config.toml
num_hidden_layers = 8
hidden_size = 448
n_experts = 40
experts_per_token = 8
d_expert = 128
d_shared_expert = 128
hidden_act = "gelu"
moe_layers = [1, 2, 3, 4, 5, 6, 7]
router_score = "softmax"
normalize_top_k = true
routed_scale = 1.0
balance_loss = 0.0196
balance_bias = false
router_z_loss = 0.001
init_std_router = 0.00664
lr_router = 0.000879
vocab_size = 31118
norm = "rmsnorm"
norm_eps = 1e-05
tie_word_embeddings = false
optimizer = "soap_variant"
learning_rate = 0.00191
beta1 = 0.95
beta2 = 0.98
batch_tokens = [32768, 65536, 131072]
max_seq_len = 1024
train_tokens = 338700000
max_steps = 4464
dataset = "wikipedia_en"
Below are experts of layer 2 (counted from 0) of a mixture-of-experts language model. Rows are named up (a neuron's input weights, with its number), down (a neuron's output weights, with its number) and show model dimensions 384-447. Each number is 500 + 50 x the weight over its row's rms, rounded and kept within 0 to 999. Numbers have three digits each.
Before each expert's rows: "comes after" lists some tokens at least twice as common just before its tokens as in all text; "comes before" lists some tokens at least twice as common just after its tokens as in all text. This comes from a sample of Wikipedia text that the model never trained on. Tokens count by the router's weight.

# expert 27
comes after: " the", " a", "s", " The", " his", " and"
comes before: " of", ",", ".", " in", " and", " for"
up0:479460398581436481503426505523486530422498554563560423428501480492639527546528467501499409474504452511489549476483474561574449439506468555494428512490519492429395485486484450496481539486449481
down0:449590476501474504481510468444434450495429524479490483485505509521450482595479574456528532487548443479541485475620559466521503545446500449509448499528499465551553490545464576629511438514466467
up1:446522474490495456539467546462448538499475482448502508541530500356559548465564495542526508440511539577494515534486495514586511497469514465567414436541571570480445506658526537505491523565470569
down1:491439524440444545528436551505527643508457510576456614554486437400545499552536468452525470468500555503633511470621469481490567537534450463439511497384467561454481537500529530425461508522462612
up2:484510457513495488539485478512458498481516666527474410567493564492490414480439436518409534537544530548483474449481465549508480524550437552438476560517601572551574441501523543409498503441503505
down2:520463556525578516561588493473479464488472531436571514505433543450496529511465503564495546413429518513498502509562542631451467471511491548553587460407510451476501503470434433524462458516497444
up3:491490486513481479551462482538448506536460512584445517478446467407474519463598551536464523555495436472481498479594472421502514414528470484526524531547529519468432534538522514492463485566497551
down3:571570568524417463456558478482485481530433519466554457471502447457521445526415643534404451436520483462544441501527467440516488422435476426489484562441504544462568589526444421524504530500520636
up4:473513540485518552457532454521472548395518551421484349495403482431471570546505551486516518541581504451571502496514474594607485493467481607449511547488584492528531522466448444456556449491457531
down4:481502534517537613556564567520434511424549503368562532578540511566461560431410467594487467525566579558451485541574561562545553476443549553562499539484558502428571442473509422506492458425511403
up5:597531482561495593614530536491565451429471529548472483489558522418481431471485553567565569491507474567472561465553455500459417598502470493515520369612406452515506403418416402477425525693446539
down5:518503530553483514575544446452521525458403529541491528575525527335574504467483461521481445561525477415478464451513531444560406542481491523451473473500456505415526473371502552594507405543542586
up6:547432400442585409455535556486442512449441561448547574525500492521581484451534497549502587542537528518523535507454607497558385535511488550518557389476378496393493475486542557427463511552474559
down6:398565541550462472386480515502475571499480400511556465537501442562519556603499508488468559425508487598521526483459533485448580514423510457504468593462559419534496516464496441513554535575500553
up7:550513450506481473509452577551412487515524590466521487565476492513502520401493452550550443585482517446524525481493584523442594555495503464432457455468508453461559493427533543570488561510452448
down7:552531484489626566482435524463448515455500495422546447511485520573468445532570509573471517559537517420478479515558469410454569499457573461422547484462560532459566545571537532522422429493436434
up8:539521503550536446421514525553543527507389480576443524559426610475543408525477401528590417536522595523550558545454482476456536521458569478574500599481481489545395512496430450516552471558571444
down8:468493466424373443499480570497461507555594523540524437503537471463583517558533600558428445555502498538443469515513493436579583493504526519528469466461452496566489479610503509515463520517432548
up9:516389447488511538430505529543418506409589488529443505560495547496462535544410525571507463527541587513579558634543419549498456394523480491502462506409518554555522570432430487511381475491527516
down9:608573480402624590477567537511550428575503427494442535426486494517559539520406479528413428552523497487502456554473531528548414468510435483533509490584517621559511499507505454462487520522531486
up10:324521403547510474470405422546495510546607436485498505511482491564519585505594436526543427467505546481460503368485552450496442488529499438610556495500485441559440487467577514531487581426494450
down10:466468540403568413415585478493417484550551479554548427463631505553481505445644554476486393571429450550540507373498470447585508457495496506456479540488480560544507511540507537614509495453510513

# expert 21
comes after: "\n", ".", ")", " =", "==", " =="
comes before: "\n", " ", "-", "|", " The", " In"
up0:531550597525481494439413535627531510440560474526500504501466533479445484544493513516385446441542507515503503549462453501578526546480550469401521476487523418398568572547458525521434598554521580
down0:463456524580562451469474455507385490484436473500457526444509543509473554490542473498497527530456404541487528384562538467493513520453436557510499442571496499449514493509532451426486468374504491
up1:484563540560561491527500465531522470406445516442472527490453375581465635532481498632554506635402503492494476520478433450518441494491568492584500487536565478466543551554359528470530520485497538
down1:551536555493490570454494517528517532466527435472544513493523522531452516487533462525537486463556431653522502511448532446450501506471487480404541525497514508448507507551558469501570551428446476
up2:552452571548463563451565405615450519483553492506540498449503508462445553475539535477528598527454467527494452550579568453517565557506489394528430468593456530438494445512534542523539548501531468
down2:512462485476548489464573428472410574519463524511437539426514488513552452582502563530510472494502559475481473441483564507508538509511441479396478438485494488563455457482573503433545429476553455
up3:513526430435572561416393473445502471515498470492529377568550550427571568476581561513503433514494531479503550484542519401496454502523542561501550513440436487481465568576628501556498521507514587
down3:483523544452489540504575571431510530536506585496547468437475524557555506417425549438550496499484572467505423569430377461546562407529526452491510414526525513397494561406552422570594536581561517
up4:445459482528590446421451502451478457491505580523520436496425519532487542424453527463516540460463484550566566445517579458473508459452507498449463517519596461515510501471496509503490380565438514
down4:543447549477452479447520484466525490524475534451485427388444524473524522557598548499520502472502535531484470492593430497460452414511466508558535575504534528489570549473383483405533589526439423
up5:444486476477521494542575525631468542462525514590465469554485445476478601451537555471427496556544524539459619565481559472548559615418550464501393500583477420548433537535559583564430545505416614
down5:476389596492571477488527545500518520489560500581516489520434502550442439471483557434546477540471495579603545525482440507548586531497513582528543509426522447528538524549504539498515470478573500
up6:549512559539448493498622589483486415492470449477467523547581574538509472505492478526537520362518486468549454484507584540476545419505553521607464518569512451563487571479423430423528499533465441
down6:545445504457560530565618506467535539398527458522501451470488435504456557463468485567486504430577482507514475469503490529499428489558517517441475507477451518478388525466529462526558587464490524
up7:493609586500433497507522437501526507530468559428425425589575483491535442411488552523514460530525480446511501527509482505513503443436494603485547630510528538456483519427455560432548500469521491
down7:501488502367417423478483428482446480490549500469521507458416500400465468449518514469527509525488406542456515377486519458399449494521412454459416435473463492532558562527545526490543527545509433
up8:477481496504505467456517514520451498502434500595418507506449429528443575523542476478398538436406460523569456515454397472475537449502465472528549478524543442497488486513372517495548470494549431
down8:542439509547465489498441461430433539463503502539524664430559553473589550445513513473489395394441418623388554491482504491479480448542483479488449470493448526490628481560546451553479479430508460
up9:510549440446574594480482445515519511558555450444516517510535436482493494485409466505515499558524478616495436456484567543460538602484494497536566500545544481465515575517563454443505490523458458
down9:577531520556487617509465532513426495523504531529477497469410492472477418526428585465579421561404411532421520461499397494448589393592572437479547528463504520530531471474532545498396511499527441
up10:556521539529509523466498514609462476427526501458608508502535393466523537528553535566521401534484532490487460483377503549452414488562489483548631554517449461480516512571510495555456485519487482
down10:481499530478446518533540529524548509534532487494517464438451580493538497485501525493542496633576503521598488418506541516493530494481531371468542575411476518525447512567469562488551476589409534

# expert 30
comes after: " the", " a", " of", " and", " The", " an"
comes before: " of", ",", " and", " in", ":", "'"
up0:559491420517558515473581504428550478415520476594485509590536544476555543467508434487572433449536486479521558569535471487514524425362509483538574586562466436523520436482345516558577504436544468
down0:489507553528547596548570443494543472562484529490542434519521493467443548455463457590543503554385545448452484473458464580497430499527484470514475438399555496423483496513489428521537410445467490
up1:517469490510547522470528611482488528481498429462562381495417454500495558607562488500529498478377470527604507539489473616492502469534429464510552509498543553487531575495572470441450508499466535
down1:493504479505534503449535496502474425470581553459525508501617489413580520396525478536474487530506471518407567503514450492559439429492474473436452462434528540471481448473514434405461555510588502
up2:545553445516576447490388478489456580553537512511537537516473545470419496524471512569495499503542537513437684449463536636548516435505489467522475462432449480486504609589455439456508528526500411
down2:467494497440500515404624446576591501503465592530540550525568429515467451480517488518460460523532463586553527462384458359558500622544519480455461536490458523588548457520519517372570547585545588
up3:531572517494465545569442505404516503460463529450482488449573533397556441541424546461435468561410565533469461537487521573473472385509457512543550475455472434449493535455497600499537449508407492
down3:505473368565550482541608547480460554440459510526497489498505401586523465509491464523499451561522394531491552516484497501490469495516512447474512506497523388490545449516552423500564500459499562
up4:501615471500479445481548480528512518502415521516584476366586492522492571517458534502597468535509564559445442642538556462432520478504489499451514542481417574565487456482450521544524448562547534
down4:478582526581548486456550577394504425517526500537499541525435457483493452415571582489434562423454461586474473455440457526503548452489490508478556525426591484501528588462520505561369501498490493
up5:457513570501468613544514530456461389475492441523502553460515471457511571498485433523436513486453524509522573511432488463547528497522544527467499417565471506530483529561442538540453510374415542
down5:480547498446455463458482485591580406471521515597535607473423567488543510462489429497532501508537462512559528502498510429554415501410482462429454516537501420520488562491490482453498415560511579
up6:412511537525543485558537488510585441436568475507508519525533438343399447357498572594488578575525441468538494462502524461480654474471504513467500416516482584507499515581615488628543390489504537
down6:544508424435598467513463615525425543547513511542510486522429570503418513444536481520586497515533494470530431568465476474542595564564488480522417529455420527484421450498497527441478479474510539
up7:476500514499412479540562499382531504501390603503507447466472543450519478543468476516486514565522559538527432494466510509421539536520472483432557485531477461447501485472491592519531511501525501
down7:521396458584550479488515417475481494530562489398474489487498448461471491586421560517534451464427470493427528461467576554540473567573453424577452492501471418607469557528566461475521533519409511
up8:552568490538575474442507543572503471478485483527457450539475481522487374539429446516487512540526468594538498393559494439517525490520548549515543541499418567375539479465480523420535519479473499
down8:629529478536562527417537476468451509543500469507512445367451584575477485435537498537514511604496426478367364559506472539443521500508462548482446444575450499558456594492473413532443413474478500
up9:450630541421538432569528511455593484421447464496484412524445503526528462501468508524438484476507502424521450534429441466449515496422435507491453547453469564533443470489487552499461545472484517
down9:487560509578466521492513443484574522486541477542574543414548507550424460447519465571517410490430519533549539483460527542429481539474587455547508472483561470444515534486444537494490493508459431
up10:582560491492517576542600520480491492465509515463564505527527491541608542499554580510555565570485481516526477563417534444512494520592555516472409514455585593496395521537509546428499482408436458
down10:505603523571517471506541470434472410495498590472442577517606523464491531512564529480552556496438460497491513530565498488540531489477547441428498444516470444567512496534486444511488507490565457

# expert 4
comes after: " ", " was", "–", " is", " to", " ("
comes before: " |", "0", " to", " by", "–", "9"
up0:407480525488562402513496477505469512509620539502499534415547518523508479484379490505459530486489493506512451441535476529549455449539561517554597547438553484562474522480474507458491500538459476
down0:517541572546568514574472468528537490522576410528541568519517432484430516553401518537520494448534462418522478564451529497486561483439554587665514489397469523557439509555626483486486577512431491
up1:357473362475442501488498536449553515465466542424545577479495445559542485533520526438482539519496544525456491564607530548456445511466525430419501540427486429472393513563453461512494492489498544
down1:393472537527494452490498528585496422420535489521456488589491436492452462531546483471493540571563537529532497416451537488490604504476486470590516469468447480459455424557378517482478570620516544
up2:544495605591477555462476591565528445459482473417434496499538588600448510445519501520511462529493568439513515441545465426534431490456497603531520574490532482481494441426390429342489522540421537
down2:521456475530499530506447495530642505510523519408463471505467491605500550566592571484447540557542461416530470493464473490417521483490590485583395498534510476384556499475387467458446382484511435
up3:500445472458532547529514407541583567545415557627472477486458506490615489453533444515536534475480501580432490524468388521580484505490483458573558517525499504471574515468578543431537431545491466
down3:467551461427482543459473392507483488574462516552565516476525449464490529416424514601501503519550463417515544448467447521521413483451496494508449541483493473432592589458558525401454445520542368
up4:396495541500541549547449451509528527513557540534491422539508403445480428514483488626511563431484525469375513448583530498509565497534492514398507487430485588560534534541513595490525596524520569
down4:449463506489498458559580532473564479489533487516503498508400544549478585505546487527430489489530495512472444553530522513569431474480561495578472479469518504580484519420403474478449563487530460
up5:475532498459525509475416509536480471596477436500461601562596540441519522674467515462531548446545540502493549500534491516408516437514441444479512500481472553471398490454435509582581525564457459
down5:538449422518429525562451523537543530569551482504460525627603453541488509501528558453589420528491495509536409530483416549442440570504536431584519530597538445468469363412505533413488522411514550
up6:434572484491606508568539468559566519478571515498483418514445360591592525506620433510451493526502504477416515524521468526517503524499424506490544465555486625448532513473530504508528543421478473
down6:571494471462486627462544601491452449547460578489505520454473472608516498542502395418550425424550425471495550524534467500550445448529503495520480563553520446387475502584503532588486479462505513
up7:543474469518531508522455539568490521525476538517586504465483548390480488485516365454491529591473483495439630515520611456422492526553437435491549440530446572433506414532601457562519510329554565
down7:649538468509547481487548559535560477548624518485515478464452568520516378531489452504477522490376498431402531455480544452446466489578488584437455433571501544537535521517521479504527499522493550
up8:443461497503532404468497513589513530523539460506484562477433538397504533566552526533504582524565473509564379551567521467507429585452563505492499482548504528541593480518472507457517505451547498
down8:547646474505545469521454560595447487487495485502519525391457459509483514455454457495533520530517540522526411488388402532509456558577401524534477489475511538526480484446436447476618600505562504
up9:522511454597428477514451538555483457530421508518548485546426550521494414502541381637557494509467502563493463496559521536475572607518501486530459432530467542579469466547568532414580415532396455
down9:437506593487522621553559467500423555474471553535457454492527467564527462445508539489555445444498515452480446505412530585504490522516483568399548498490433388458425501556485454540512509561367533
up10:410536465420488467647526524513445489517454479607438437480465400484592511562425527527499475574471387471458531495544470524470318441485544454448487533536544525473468552527491439543511568558530491
down10:539520507471534662459534556485422466482510405504512525520480450494488514441402462516521490591513398460570486398542482503436577459412456473462501526524565486486442504511515483623413417511541413

# expert 9
comes after: " ", "1", "2", "0", "9", "3"
comes before: "0", "1", "2", "3", "5", "4"
up0:526527470486547388473483472429566505557436467493482510506470428539639444423549530494543464503533503509413542580604452355548563515586534490508503425470469444573514519481533451504559416364520570
down0:415420492450540414532479491416542487476568444526499525480462512420570505513442458501541560585490381474476449571492536561560474533520553511535546521498527430545482538471454512579558497410555402
up1:527501533439519510541490515417459417455524396496535530435559495533574492512545479582517540586562447509548463437571482538528569528522511465466504502557508555468507446454515552475417602514496483
down1:492446515482555504513538555533357464479480513567466497489446513533515524544566604439566432400429437503554455530515585492483516467521579539609568523521553554556507504521511485451486523423457468
up2:468474490574435491493481493475507497612499464471622513532499557393551526567451508575499466485462538489487541423539504483507417432506559509401530531617470474484630538453523509521470618643562604
down2:578600539478481512505527542523568536510541542446492450458508459494503502475602493538519481488537404508537472591476419467503475471549569525509433554493383507535522485509455489573532429473507562
up3:542604515529493497484578480489486503468520483446504451468626526506572454494522529512478508549579523396563505446497470518379477512472612536542520497469463447442453457473511494469548536536476457
down3:494486548481545544525517520533597498463576547545514424476502458496444455460501486374579450518521472464506559447400604521482426499638551575389541525463563518496488471553539588574515487513559471
up4:571514545513490544561516515520545550533483482407424517425502528386587512464479489442534519525551491497446403454463553477499506550509509442513535368489517472527448522434473540447419466525384452
down4:441456568545519566460387524458575516565484476453486504620461544452513514417558395490517456482460484396466533502552534561537428587485457561506457465481496498403582470483501406490504494621455495
up5:553437500506427434490440405465457529525515581567556495511473535418416491471513480515546430476484523553485491557454499523422467505458585428525464470447412465495560607485462484541499450512524472
down5:460437505534540417475581463547456421518461533520564441548552450483557495504564502468453461435501446448541483421439522494512555579613461469381376505553544493556448516561534525471507519492496562
up6:586484477435505475500396464495488564607562454486491496610487534568498572509468466378498498450486491490519467494422490538455563485413557533475502431583447420523576511549428470455485469549574415
down6:457470417603535493425466476404543387561542480502538452487547555462530498562402447523362472638549486378497470499460522493455450567472565520497541498415522466533519448418476517577444601485544517
up7:444558531555468526477455499529447525477500622525490510555464572509544566465478464520445541390563538512500465562419455475539537539505497493473465630522481532425497457510448459520520471433581448
down7:495510484548568410341453452545475479483539571557474505557455498498293490468478577410463356462485504489577512543471500468472527519544487514442426538425485537494542536511491522483495487450485498
up8:519430557539434519454540585563463493525466513568465428511553506487538511473565514563430512578585479473474511526406525519567483471503502519473423529460573577500409496439554600534458401480506517
down8:533430464597461498473460558445426609368549505549514506584550517570523434511448557553501437487606513513461466529433527507507474503418418474505509505504439471594538466424505544464492591426572442
up9:555417534509507532542569513475508512533460442447392556432463424484479519451536444502538492587528467399561544552454456416520574630459431484512568388495543558449537501401561531597485533441457355
down9:479517453502506440475516391388536507508596519515687355479507460528555504491522506591518456540498457453438432409576519489568456567504512504482444553501491511564547526497515449548585589570540508
up10:460473528477558550484503366551491342543504418544537429484589484500509431582460539539458438513569384578475516504551452472455617498550589534420482440536575558482447432561485549516452480555459479
down10:533468502457518540584631482565467446508471530493511532560509478555482484575508572436431493432505524612503569488464511411472522530582430614464560501500481504457439553519425461507460553500452477

# expert 24
comes after: "\n", "0", "9", " U", "8", "S"
comes before: "\n", "==", "-", "5", "6", " The"
up0:541556491458479485502466580490502529485457417567501492495541487484514604535500506616428523624494559540494577563519480433553587486454520424490500422537514481519504500497510432407426524414550503
down0:413423548651477455563457471447513556582482584581466501485563482471573534572447462506495416524513549411538591385483482546528464504460560453489476418586513442525458600466458479512475525450467543
up1:538487494553584534623463532484515542546553469584517524557630470491519402574509559528454495426568497521528485544532476491544530547494567478396543528498522459573561557500468399492606617481427426
down1:534543556503414526460592425414505548438503526534566452513517532606470518489396529498498508456422481501496432549601510463533447515423475498537500496451584503440506513493522515435490472474543529
up2:408519536500495467538422588573533566595468544448553575455468447528523497480432576513500574600551429513481591418516465413574618590545532532488483491471440514529558533537472442466405514434472409
down2:523496664488499434564474542426577509427461459473476562423539450411556436515409537569460467506509591469585522552486409482494512449415520456531487471477441436494446551511586358539538501486452467
up3:452471456430488433491463480487613460402546483514423446499519455498486568456565514542484521468463543534484509565437486585447623478531547541475471480576509412550577535639539456518461535537532437
down3:452452510571514484389582448527526472560472410479560428490477445521533533502431382492486542450498498501489426444547568565506525602465511451490474525555399473455486460534513531506540511473556604
up4:512553556506397516546432542458502509475410369526533458483451517433504440490481563519587514591448471471514470563487557508519528455542462541537518522552521418387487472533542423552499507521471441
down4:484500533613491557510547445507561450422579571487499506466478574423530452545529454483560530566512531419507431512477510616504522510527527590461537493466468517456586574456499514515521501391486441
up5:538487509445434542538483519584488520528488479538499512483509571524501550601580506506636527470619472495398488529502468524464561504513554500410493511479549424493604440467567559494490514467506447
down5:524483483487436534471451525541526569583550553578498656459486430587564453567488424481563452577541479425493435463530583510449523531524525523481511444510444463469547488544612503461564455512473417
up6:486484480515564529496552468512478607498437555473519491470480425424546517383479378471508432447454517444463405505444448560548532551464471495515528495599552469570520542437556564538474562522506487
down6:470522496468480411458470570488569413591481504517588567478529442397499548529501509472530455474491500500512475501554462519633547596526477485454574565492419569499439531526498538532450492447578497
up7:440510473531437564539466476459494480498387524473455474530506464558457540453492401487544556511531573522533483450582610491497526596563514474491417437576500523524487550436429478563509541443510477
down7:544441553457441484482431542610443436506459502506472482431490533541487548481517467538545502511453469464486569528552532489523509515485510484508422531544459508549504620542525472567454503503428514
up8:503493451445583531516447551463413549478388598452527525556436563467570531517501461552552431567560500523463525537495462490482583392597508500504473520534515483533561520552471502527481517445474521
down8:513462506493525512569449494527387461572577470515493481479512407474561462383433513623474473491540516440433505438500526573519500485422443494493575471495545511591511457540417538482538500467492443
up9:454500507461459513416451463514579475465512493506553482614478608385508540454528547564572500438585462495448447534466503502471540486425428523491474544503499507502543452496532506390432575509532413
down9:478561429399543501440512523502426575525549566506452422461569537465505615480527571459446511505472472548497388565501504353397496442557474504523526503471539539563479474543396570424569494559444460
up10:464488418427440577535561465599524472407458544582504433491410491473491545503465505576463503436450506465425497454485548532556455554477521541479557617500556580442419493486440571510526543523502467
down10:482581390514539558407515460536493510497422495543442419491461506405527499530435507507459417462564513446594461423497532506557539620451505458461556501466478498471452477480478587542467456565557478

# expert 3
comes after: "\n", ")", "6", "7", "9", "8"
comes before: " ", " \"", " The", " A", " In", " —"
up0:540487491604541521449548446454552492478444560510462437498450596467419480482438434541455509483525530578488538457410542473468509530537527429542481504531559430500542463464495425508469493426672447
down0:436477605508543488466549467432498539477522488561483565515560451426455480553511526459502437427403520561414547483391450486534482483555467490460514455460428562445451543506533411481478555537482558
up1:586420463587570504519521549565460552479484568535550420539455463439575505487591478436429478442581446494535416512500559457526507518415464558536450404513493585500533501555502480533528425531515510
down1:565568472489461521514484518526559532584485472427461475447580432458508480455418501428495512447503442536509545490477493500471500478469489527472556479590511495519525535442442549495520444561453483
up2:545431512507427511461518576456559522448607485544529467533524559508544519531509492467502491495531521543534591442547402527461529453506456459529425371469578538582562433554573483432505523383561490
down2:514518492530457464544462492474560499547563565500519482508518510484506380442465558502427495559561475464516501510605472482454567515551538504475527421444430611447436503491444516467530576641552510
up3:499532542446509464435539470464463404479559533507453514531457476452574573542477472501478581540546483493524435429554542507406522528482366412531478488432521459574413442573436503536485505539507436
down3:472516563534445407491558560596546462536540565481519593402473529482561313575485451521522538633549554520506553425502451495489503553495498478463488582494529474622445521510520512458541556437446473
up4:429561527583466482548431515535460498453465558469537496461441479460609510548418462495532490375435490533570591399469424476519490430481433496537561608514541476456595547506555504572437521533459462
down4:502502448503570463507461538479481595485442495477510496502455564512583613519466621612533368465496462515603565454421549531439420563620455465414506580427585481488563512529577446502526602394416543
up5:361611385434528476513446422487491467442531522441485469517530501548470584529503488472514501483478563518553523460604469493473441514448530560458393447512462531497512492542495487524480471458493484
down5:535553483640504494462373474471401572510445465445488487573450392524457513488448526457509483559517497547548493545486457502494463473509429477553404529428503468502580419519465492572512585496521486
up6:560510481511519466507508469524474536484428404458447466442485594523457416443507533519519589535547468451476528520439471410508549554454505536483420450538524409553411488459552547531528506406482451
down6:567445384531506540518569401545528450489506494576447469533532487490586517529500416522498400487539498404571480483442481544527548595438539481453517488414508565466435449461488408542411539444563490
up7:438512488507516546502588580461532481493579506547520546471534498438460539583601504429443550475495447434571481561457528534570515415586555574502494456476501513397475568492505452402452480552490430
down7:556507499491475493529531467467476473442611543426487527537413539475594548605401514548517502555555442581475541430409392512484464531526451561467484494490485397482477594603520473592502472409491432
up8:439438428474524545510527412538550538526482412449487490398549586498466561401446481559486498402507553466525462477530429449466573436528478545451415554413470469398422455520423511569574593495532535
down8:488554487543501564523493407519377505453516426505484488422479568453364532537470567533509489489574422511419454459544555441502452453565495513509570538498392515549520493478426467516611513554505510
up9:560543430448475425443481506490421532496508455591570534464396468509616591498610486470478541590522590517553430493534528484488458510461427469451543426444494524520516384626515490512486456354509451
down9:367419498572583528432485547449530488554456552399470510495552402472401547542574444433454446529484442625522483541568483549473533457502545541545490445542460494464521505568623449500559507544463452
up10:554463544498458533435463461595525589441515493480510464454452427535549486546526568420517527508488449512514513479442481455484526481434471572521523558482535555470461579368499484547580497395431541
down10:494548486517518423594413447555485494466480516468550454533424450597579490449490468510595476525510485487537482555499563476513490497483544564538432462474539573468484410474454477446508563501630482

# expert 13
comes after: " the", ",", " of", " United", " in", " New"
comes before: ".", ",", " of", "'", ")", " States"
up0:504434518559518542490498539510395508507501507428517463450498515493494543471532481488491549490524388514490518557479501453509494469488445517541451464607504467494372530448435521465465487601499519
down0:519429553435539499437549458472479458553521565552527495446463515525446448532618363435567436497539523534474469446556519511462563441532511537504498533523565566407431528499514453496500578580478423
up1:525474439495522471588405480536535436492507510567516525391528533518484481587489494466559540515481532501423510563478449573410498399430405442544505608424454611512377528523497550526482492482539491
down1:473575437528529432497494578535537421501457454447352566542551574480421511515451573404528492481531483596510354514450423461437573534487557456447590455408460438523421508546494487526551489510428403
up2:441476489587536448603467442548561492549451536548544428494542497537460458490467593519597505498434583579501584499524488561531516501524555513521573469495512422477468562488464520552466516481464593
down2:414608436564470433472589529439500481508472507573464541468597432585407540401511485451598533614519532570471444487431494582539439497602569490510576476451485491608607504646555571484516499517489431
up3:509525464503524481514466501474526548443502453491598535615587492535559528519549545518574547585594512578451547471459571428472564517559516506485436462475494454448472488519450616548609548542475515
down3:459503569473452461583474493421514477505490537557452424457429586480518508460422468478470480509408492498544396484395518534524500529556519481501516502504500485428456511394428458568437497540590489
up4:369407439450573561569412490545431401477548531477489452517498593524501493437465442626535466469547506486502592425504514483559472427533584448622485410372400486573488510487561501506518552456472437
down4:457410591544518495483499467475489450556502586573500546448524497498633459506427545451538598482508574597509481350500405531467498506485512445542597548492502473557438468544493487494470534507494549
up5:429514563518596467533553419532467511444583546483510488583529436489479465517455477444411560510493535542513439520522545532493504504472470457552601436537490467486588486538537556486519447531502410
down5:434600505461585533441510476475484468495535499505435532492494498485504517541426577476548529450484438490476461452571534500440545501446561552474515507517460398392559493448478589406584467536491414
up6:458572461402461424468521546591474557555503520458556460504588482455575528503451521522520493554560507529490535547469541482571458574532438513437478452449453514506446553428511539438492400520495524
down6:448556455597578485425454518511544510511452583574562508498518412471473468507521544558507457497491468560503557504446538417525516562558407388408543435556473535502523507397567526545521462470486532
up7:526414464460495536577414478589490552379533612482525383542458502467480527303471497476502514497443481453485515457453435553545434492491505438494409489408465474558497458516553502450378586448491467
down7:506458502490447512502419529397476535461458556550377473473495570526513485531556435559601453493448532526473519515465540408547463444517644538522481499448478495527544511555537540487432474517413437
up8:514562528493452498484411457432439526470405533477560432488572449481458579409473516519488461484486424556471436527414502559460502455417481478416460519556600494472546486499554604490521465545494455
down8:534465463578535439492541495474548512525527518476512523558442629464557495507444494579424488452558540472433415553546426471569460512542511495508506513371395464509605482498460554532520459491548480
up9:590510492565482423454521487454524419507567466493491523482530502557502462467470407507495568517599424445428407469544553538508506425481517413548471500546505463560577536516555446440591557509497521
down9:530445444489500535451575453465487473517530539495466514491421448447440533423548484459464504463498506567456455527595494470481526420445559513516477447412542510505531487652515565572499545514517475
up10:498477525489545509505465365451485534521470534477491529455522531524509494565515450459572464484462515485465460548524533411492479563511548473479529629583594486544498427499573594496610534562486503
down10:527532457460514403475597494553509517527496513450538475451567558496536635494467426541545511481468547586520468528550490425528459490509499509552474561473528542467567569676640488557525441490526529